Below are experts of layer 2 (counted from 0) of a mixture-of-experts language model. Rows are named router (the router's row for the expert), gate (a neuron's input weights, with its number), up (a neuron's input weights, with its number) and show model dimensions 0-127. Each number is 128 + 24 x the weight over its row's rms, rounded and kept within 0 to 255. Numbers have three digits each.
Before each expert's rows: "comes after" lists some tokens at least twice as common just before its tokens as in all text. This comes from a sample of Wikipedia text that the model never trained on. Tokens count by the router's weight.

# expert 40
comes after: " ", ")", " 0", " —", " 1", "%"
router:081115137124154140115133148071149130145127116124175178094117130113100156129140148133110115153148114124089137125104102189167099099116161125099103116125125155154142142092155084160135132129130160114116118183072142130129116150144097098119129128126114143152138131150098108117107134135082126141187131130175135107128113113125112138157127146155125083137147105171109137126166160152086146144118
gate1:147162165176139097097128125122124116150129097152101114112092101145120141163142110133125129118140115108167112078167129132102096118096119098071114125131112103105086125126151153132146159102171123085123142150177103115128133146161135157155114152144148127134134161087117120138116161137140134129132108079157171102120113102134134118199111151115129116084115128123144185107137125107090115118132
up1:127087107132140126113154143095162126137097118108084124093125141074132124132101075051143095129135111081137141100131150068109111054143109159134134086127176129147101107101155104124158108108134161145142134143106112133127144100096123135134142119132124133111139145111120181117124115098103119107148091117150108112157104132151094130106135096117131135145118111100091126148148141114162126128146

# expert 23
comes after: " the", " a", " The", "'s", " his", " and"
router:128108164127131117161127145137129140118081127142117123142100093073123120135130139170099103155088131111134141144110121121142142144130141065094126118121165113147110154188162160117121089085076075132114141128117110100146088128159148105171118156129081151113098102153151145129127130117106105100157078117137085106128135146095144152132134109094162114155126129108112110117143141114134126133084
gate0:148155152102148089099175168132120098123124165149138097132106160142119162155147128107136145107082112094117145119086135119124145138137189128146085142139146152149162145129127114103138133138149112149155184111107162174153124087129155116109162125138141156120073105144115092135147143142146104124157156120151134110131148113095129140106145129084134103139178111119135122103126097112132066148135
up0:122099095107106084160129172146140134155151149115150135161112179113126101112132141133139144126100162132160108138127129097106104115181138073165149112123124078118123097112101133107127111171120135162092121098134108116134113167200125156121134093128106143099154091130109131101107113140130097119125144152134118097111141100105136123144115122108106148120142157095140140127152110114118125090051

# expert 57
comes after: " L", " M", " H", " K", " R", " J"
router:138126121149162124114126152100144110093138068144137160149117100160129092159137122149145121164165107150137152092122127162122131099114136148157128114152119135135114155141143149162123146102137124105120155096140156116117093177102143109126167104133115139178162146133127124097161109121125153146099166126132145148116125082071169125118110089143125130138105055144146159143122178117090152103131
gate0:151127125112101139143177106112121090125156110101149131133126128084086107151135087141163128148150106167104158154101135158184102179075168130154136157126130121110113144118135103100138146116150108149131125118147106117149088160156105117122162150085170173111134103096139129135145097123148146103113134105156134159150123109119129119141119115121080129104149130090183141103138080146122151127119
up0:102118140138107139114109106136139168097133087131171143156095130092119109147167130150137107161121120153143147094120154116139149145113122148107148119137164124148161128130104114089086170090129102157151113134112132166160149121111184171107089150154082126140073108098128103147127133114134134137096136106142106142188110124142146118095124128093091170108120104152165133112105115148103160124151

# expert 22
comes after: ",", "ed", "s", " it", "ing", "ual"
router:134117094136085151143101091139155120115117135100146153113148108091107146089174122129155131104143099116129151110140170138130150107146130099140149121130141180129118066097114104095129114094130119143127066134131129150141152130119111168106132117157139183120138088118112105132160152131126174100117142109166139160114079116159112155112112140098138109150105096098152141105157120121063125139116
gate0:119152161147136127120145075069118113120128063130161121149112116121105097134129120125134136107102144110133114155152132154166124112093150111104157110124158141123115136139121135142128129128127113125124133098112143153148192152137124108101123159103125086109130104120139101120120071172133141097092147109070110156142143124103164143127117171131130128092098113136139136142172184124103159098069
up0:126138124115091163121107122103146095142154071124119103169123122179130136122125115111126104110109155116130100149112107144134124130120105141071114084101136140142104117166111114107109122148110108106103088076119155155093158126138139123124155159154156133176129143085126065128133082104140148115103135120105133143112150172168136132122167096145147194096093108128133120142099123142128147141121

# expert 59
comes after: "\n", ".", " |", ")", "==", ")."
router:096106127119127120136116121109122119123146126137148166084117158157122114147139139144154073113130118143107104148105177109139139149107174100152130117113105118108120110126185071117143141128091136108156113188132129091105141101127145131102116102123142163151110144144123155100133117119096174129156102122133174129084114124161113119070142107145132140108167140149141085105133120117132161058129
gate0:107128135105150137096090156134123133122150065122158125138146131103121115156125107184083102138125130176117096143114130125144088134118089074139151099089129106135130119106123119134099167110133150133156106089119134114129119135136122085105069137113102177150134115129128153160132099147105122164091124145097130139153089163121118147135108120186121168130138117103131081091101132138127149148102
up0:141086122156162112096130108126124117128163131128109104191101081169113164093150145111141148189115119145143137110099113108116153158133116158159107086147124154098128142103116115132119102123126166123122098138108116128144124122153104060140133180131124114147129105066109109130130108131167139126118143125151150184122129109162126137132111098118166113076128146145137150148147108114113136080137

# expert 60
comes after: " G", " T", " K", " D", " R", " J"
router:110105129194140132185104139123117119143152147161152119130161161127152137110104110118099104128149128121132126122150115083137162117130105159117176116141130146166119141146114128125199163151104088149118152131147142110150092144137113169138152119099132146134154094108122111121121154098144140166117108144101120147165117132114174102166107091140106145154114148163151119149107137140150086095072
gate0:101123148151137147126098141117132125143131086130113136135177127096153114159142148124185134123139110144151132137121158102116111125127159183115154100082138192072112125134129125137081131143129111147140136109167143132197112104082113102119126128112144175142103067108136123112139089092126147087168130127127099165133155121086113112149127134120131169126101141123132109106118105122150136123159
up0:114134099106147113145117128145137115137117111156174112097108127156102113088141144146145139101143138168173166141155133092091147096098153147094160152116159163129109150112117121133112140161139119132134138147105151116128134121147142083122142120159135157142084101129147128127162111118124074085148098129089152126046162127133118125135122122155147153140171110112162131157105112126106121182171

# expert 43
comes after: ".", " the", ",", "\n", "==", " that"
router:167127118093108119152094155161097122143123120111069088143079159121133102143105156157110127126116107132105155111108154137166122105163135140109130109112135120138117083098125115101142105125107106068205119103105097135140130157128129120137158148121149121172105146130094147135130134141122087107099115138126065099121082165132154136101129143125096096147074130105136121124125108133117107138126
gate0:122067181148148122184134109170127139129112165144129114127131117162151135120124098129092127174156129100146158184111148135122122189132106109121146149140106144133141076088132105146119159118147120143147160132127107126125126095101104122118136124109174146140155139144125129121096110139172157116117132102135080101091137139113077154133108133137141096081101123119154152121111078093115131132116
up0:109122162122133089132173111164103110156151160161137140122124159155138155136124143139122156128143131138155139080128115118128102177145145131063104124104158111137141094095133133097140130116113143141123166176109139176117138133135138086115109115100179160111093160103153123139111112137151164116121139130106158106144136085146075152159123137122148084089181141108119153146127128135164110117101

# expert 14
comes after: "-", ":", " (", " Count", "|", "oc"
router:114132116104090117085155127142147146105125124154117102147152136125146156145139120137099106150166158104137132150156144131127120112166141136152139160159119126102136115166172138150162123159150136134084108160093123093086139162073119142121099092102118123111103129152163106136128128123146073133135131117135084123129138079212094096141128149129087129104172138137124130130142127182147118132139
gate0:128172137116115125155145160111142129127098087154112163098125116138126106150141102114120141128154161118136146184144123141139109112122128129152128151094109149132110112092125132095154114126112174130123155162146129118098100157109121197154121106130080105099123129152110128076165120124130124148151106094146177146144223138123135099154134118094115122125124153181138159144131135108121103102127
up0:204145113154118160144123099106092122122135120123183131137108120130135108131126144135109129103134102119146139120113126120110155111127125135087091162151100104155117109151170143180132124100151065076143140117140146156128070115122127159143129114127113094110146112127163145137115137157126165157114102122133129085151113093127131119122119146131150159147124141135057120151124078145129180161116

# expert 15
comes after: " |", ".", ")", "uro", "0", "emb"
router:149092125121165129146105106114154163152092127102129167126142128121153128147166131153128111108170128159145140122093145125136104119139118114132170097075143097113139100123135146113104112118171135160189147167143155151101146123139146109151155077153135115143140088108142137090117149139139098110131150087148106150101153137165098107123111094135150117109139135073115103105072135109138083153140
gate0:128140107177128089084141091120143133134097114095133114095123140166135112126161108146131155134097162152111128173124098124122094152157134155152124086121158130116087112086134151151113111111101095064161131154130139092094170104128143137137139095151154143059091088138145110122113121124125140126115125115151132148111155173135103109109140179161132129136135133137094142139131140134152152091110
up0:119121118173144162142133131153125137165119143134086152142157105122153101121106114152150171121119140143079121086111110159119126134132161113122112098177110139097109099152115082131172167128099111136117139172161122059154092156125119095152092140132134115122074120091122130124116103122142123141153146131151146122129120082126105111128154168143162170108094081106132116128123137103100132154121

# expert 13
comes after: "ed", ",", " It", " it", " he", "ing"
router:048108126141119129140157123162093133114084109131138144122091133134130149105146125117179151138127120101172126113170141112134142137150098118112141125111120153157134092109126099164081132098117114104179118094120086126142098135136112127106142109160158193111120110085116158129141114146172153095137124131150132121133096113172124129178121168128112127095135091150133091118159149141120112128139
gate0:106104129124132131101143104092109161130131093109191164119134153171143141138091146074075070134143142096129116070133138100140128102151145118126134121105146120143132119114182136110124147115175131169168107163118138110094122169123112135128120171107105083142102131142106114107144096135066121100141166169177111129114118137111133133130142140123079139109138132139118118125128125124139122131141
up0:151135117135144142166145129142101116147133135134176092137144107126165115154138088133126171099139118123131175110141122105135082084150124114143135135126160147109143144151104151069120126080158141123085167084148082156095109149133108154126135155149117167171106081133126100104116070132154164136126104171128136149145151088129139163131140137124157151124118127172139118157109149112140123117131

# expert 10
comes after: " the", ",", " of", " in", " by", ":"
router:151149122101123111157104177151124115135071118128122135144123120159097122085138100167137123115086127179110151108108191081140126136157137134164101139130132112141092141101096129097115121133128141143108172118124109159076134101129106153112149148163111136167129094112167134126128127118141125090124117151079127137149117129100131160104145078132142178167113122155130101162114154145112129089129
gate0:150105080125133154114137122107150152132147127109142085142161140112165111144131169140154098120101103115124155085112142097077151108110140103114132114065149104146169138112121109103142144113164119107119111145154126113074139125113159119146114134154104146152145130125119096140163133155143160120135152147164132137147136122115166148092140138207140170134132139124127099158125117105076099080112
up0:147145088164087106112150116121137179117164120110129124132112111094123141117092124108154115100110134086138107134138103138098143122094081127109151126136123112100141104119123127132127136164110123107127118173080101085138141153114116168146090134140105146141171173160176102099120154143124123131137145096143134072108129121139132119185140170096139166106122102126154082130162107119113105160101

# expert 20
comes after: " M", " m", " C", " B", " f", " S"
router:114119116118112116150139100152073182105093077120177128149136145132093163114134138117138085110139084138161139099148100170103119102110162096111131136101123139188139152144082114125125133135095109120101124157123129159116144102107130160177123145147130066133154100113129166151126157133110130128141126156110164101144133145123101137131098103148110114127085100122090132120111138168144114144121
gate0:128128135126168092093174121132128139120139170137137121107125135105116115129126143161145142088188103149151135114092137094157121140147114133108084111083138107151151158164130158118087095125082087110112111154144131099180078096143166115142122141102125139114116100132150149091149143097114127123104153122155145130135152097186156170107111147129123097111131150140148105112116156109159138106104
up0:170093140114117140129101174172136168088117126115168163111125160134135107070130114151131159137122159113140091162155152158169118134116191112128098122144109189152157138113165124119132086115140107119156171125143148143103110137104139164151092119129147103137148099106179135127112113122098138131116132118148100150120146108161171116118137147142099096140119164124129131124118114142085156132124

# expert 26
comes after: " L", " M", " N", " S", " m", "ro"
router:130131113155126136090095163092121121168120095107166115171126146181101098134109138114098091139139163131114109094210074116137118139122099166161134095127133141142078122134095101117136117113142116148113159104135158124158139123139129072136132118106147130140114143114123098154111121098116120115134140131111162156136103108168095070103105146134112095105127121131161147134112136153090140115139
gate0:125106156126104189160097117138107130105141137110104133137127125174150119113113100123121141138130156131074122107128124116172093112122135153121138170170175139095123138151148112151124133139134110162142113124098127102118111085142076168155121119088133138142146138121117109138094130113149096145137120117144122179088158062073089101124120108131095126102117176145147170135109135114152111142102
up0:147128086111090119122141103122191178107170121119128123115164146137114132142085153083115155132158127125170126143129126122136102115091153140126132116122110108103100161149129128068105151130134137139103119143131138155139108124098132095091106138132089095135160150145090190132108114145124112098108115100188123100161123126158162125105123099162102100098126128133127120113117161167088112098135

# expert 30
comes after: ",", "s", "es", "ation", "er", "a"
router:095119115090122144157122143129155105116109098139170129124121116149114139106135119164183148123148152150079169126066157128104159119133159109138090088119134145142094095112160159103136101123163130079157095120146133112135145098155136123146147108164179130146121136179110108093097160157165161138132142113176111156134117146154147134134162135119131111131163125126166110140121107126132159145120
gate0:123128118114107071093094089139112140113127167158124117160129142141118113150166110117133112101108136130122167141123145161161122165059120135107137151106136068127113120125134116104130138134077073155179113124125117109171126179114118124123152102129108139120154162165094153125123121133129109145108144137134089115158101149114143137137103117170132136125104113119152089135127172164130183096127
up0:118180093138111107074098098122168131097103138132096149118137124137149117137137103154126107089130137112151121129146122159094104157117145165110091136150169129074136137129123135095165098114148098137150129192139148128165113139105121146104137140134136163141106135118162109127094115153144151170144124116163158131154106138125122103153123124179131140077147132165105109122140172121159129086174

# expert 61
comes after: "\n", " ", "\n ", "1", "3", "2"
router:114114125055144141144149124122142106131134089162122170131155108142138114103125156130098149142129115096148158118144140127150113116114104128155124135134109095124117110154152133148173136166105114142145038156118141133126141166117114115062109117109136150126156129115110128140071109133115119162146145165101112114145107108142110151138157152129105114167150106094076095143164154102149148099140
gate1:130122093155142129162116100150130112095135138128095119136146148153172149159147140126126105110097109090108132142118099124142125111162136163147139110105089107131132120112136131121101151126193137132111144133089106107122154121130127182123102138104179149085182159153143156107201094146118131130129123116085102112090183152117134160134114156118139172120143130130162119149122123112146179135123
up1:114106136140112152146131140172066101141146151096167100118164117138134144130091101105164122118104125138109114118184159115114100151118134124100148109138114115149099137136134124138153138103114190147112153105176117149123084143095135113145136116125116124116191143172124130174161152092135175105097127132117153086154144124122122131129118142149088077098111126128118122156132162136081138135111

# expert 33
comes after: " 1", " 2", "1", " 3", "2", "5"
router:090131105128147168182166179162147126131165106106167148130161123157112104131083150147120128134144151135137123148112126150136100168122144091140110172133124141165103129138136111131148117137107143121110102147118135113122094131128165106122096105150154146109132150144148162150101119137124145114125155130123088140134097185105129111122153182096157125129153190138118179098073141110145140110159
gate0:164129121149158061140152074118133094128149158126119100140102118131149137147141151143121136143117158141145137137159112159162137139109126157111087104105143145116092122144125133145162071113136149123138166139136083116107123131121151133101144154109104094139133156113094143145107174148130129162076119126120154112119165065108156153116130189149116137125154132094121107114110178142127164096139
up0:117144124143136082156144129123120145111145157137111097147135135143111118133095117147109163157139193168113099134131093157084167169132126109122118109124126154094130128150158102120144096175178098120120143137104143137168073143154093144123173100172121117147144123157111121105134134115160102130121100128132134139138138190133108118074143147145106124086149124099096137116168144127121118089151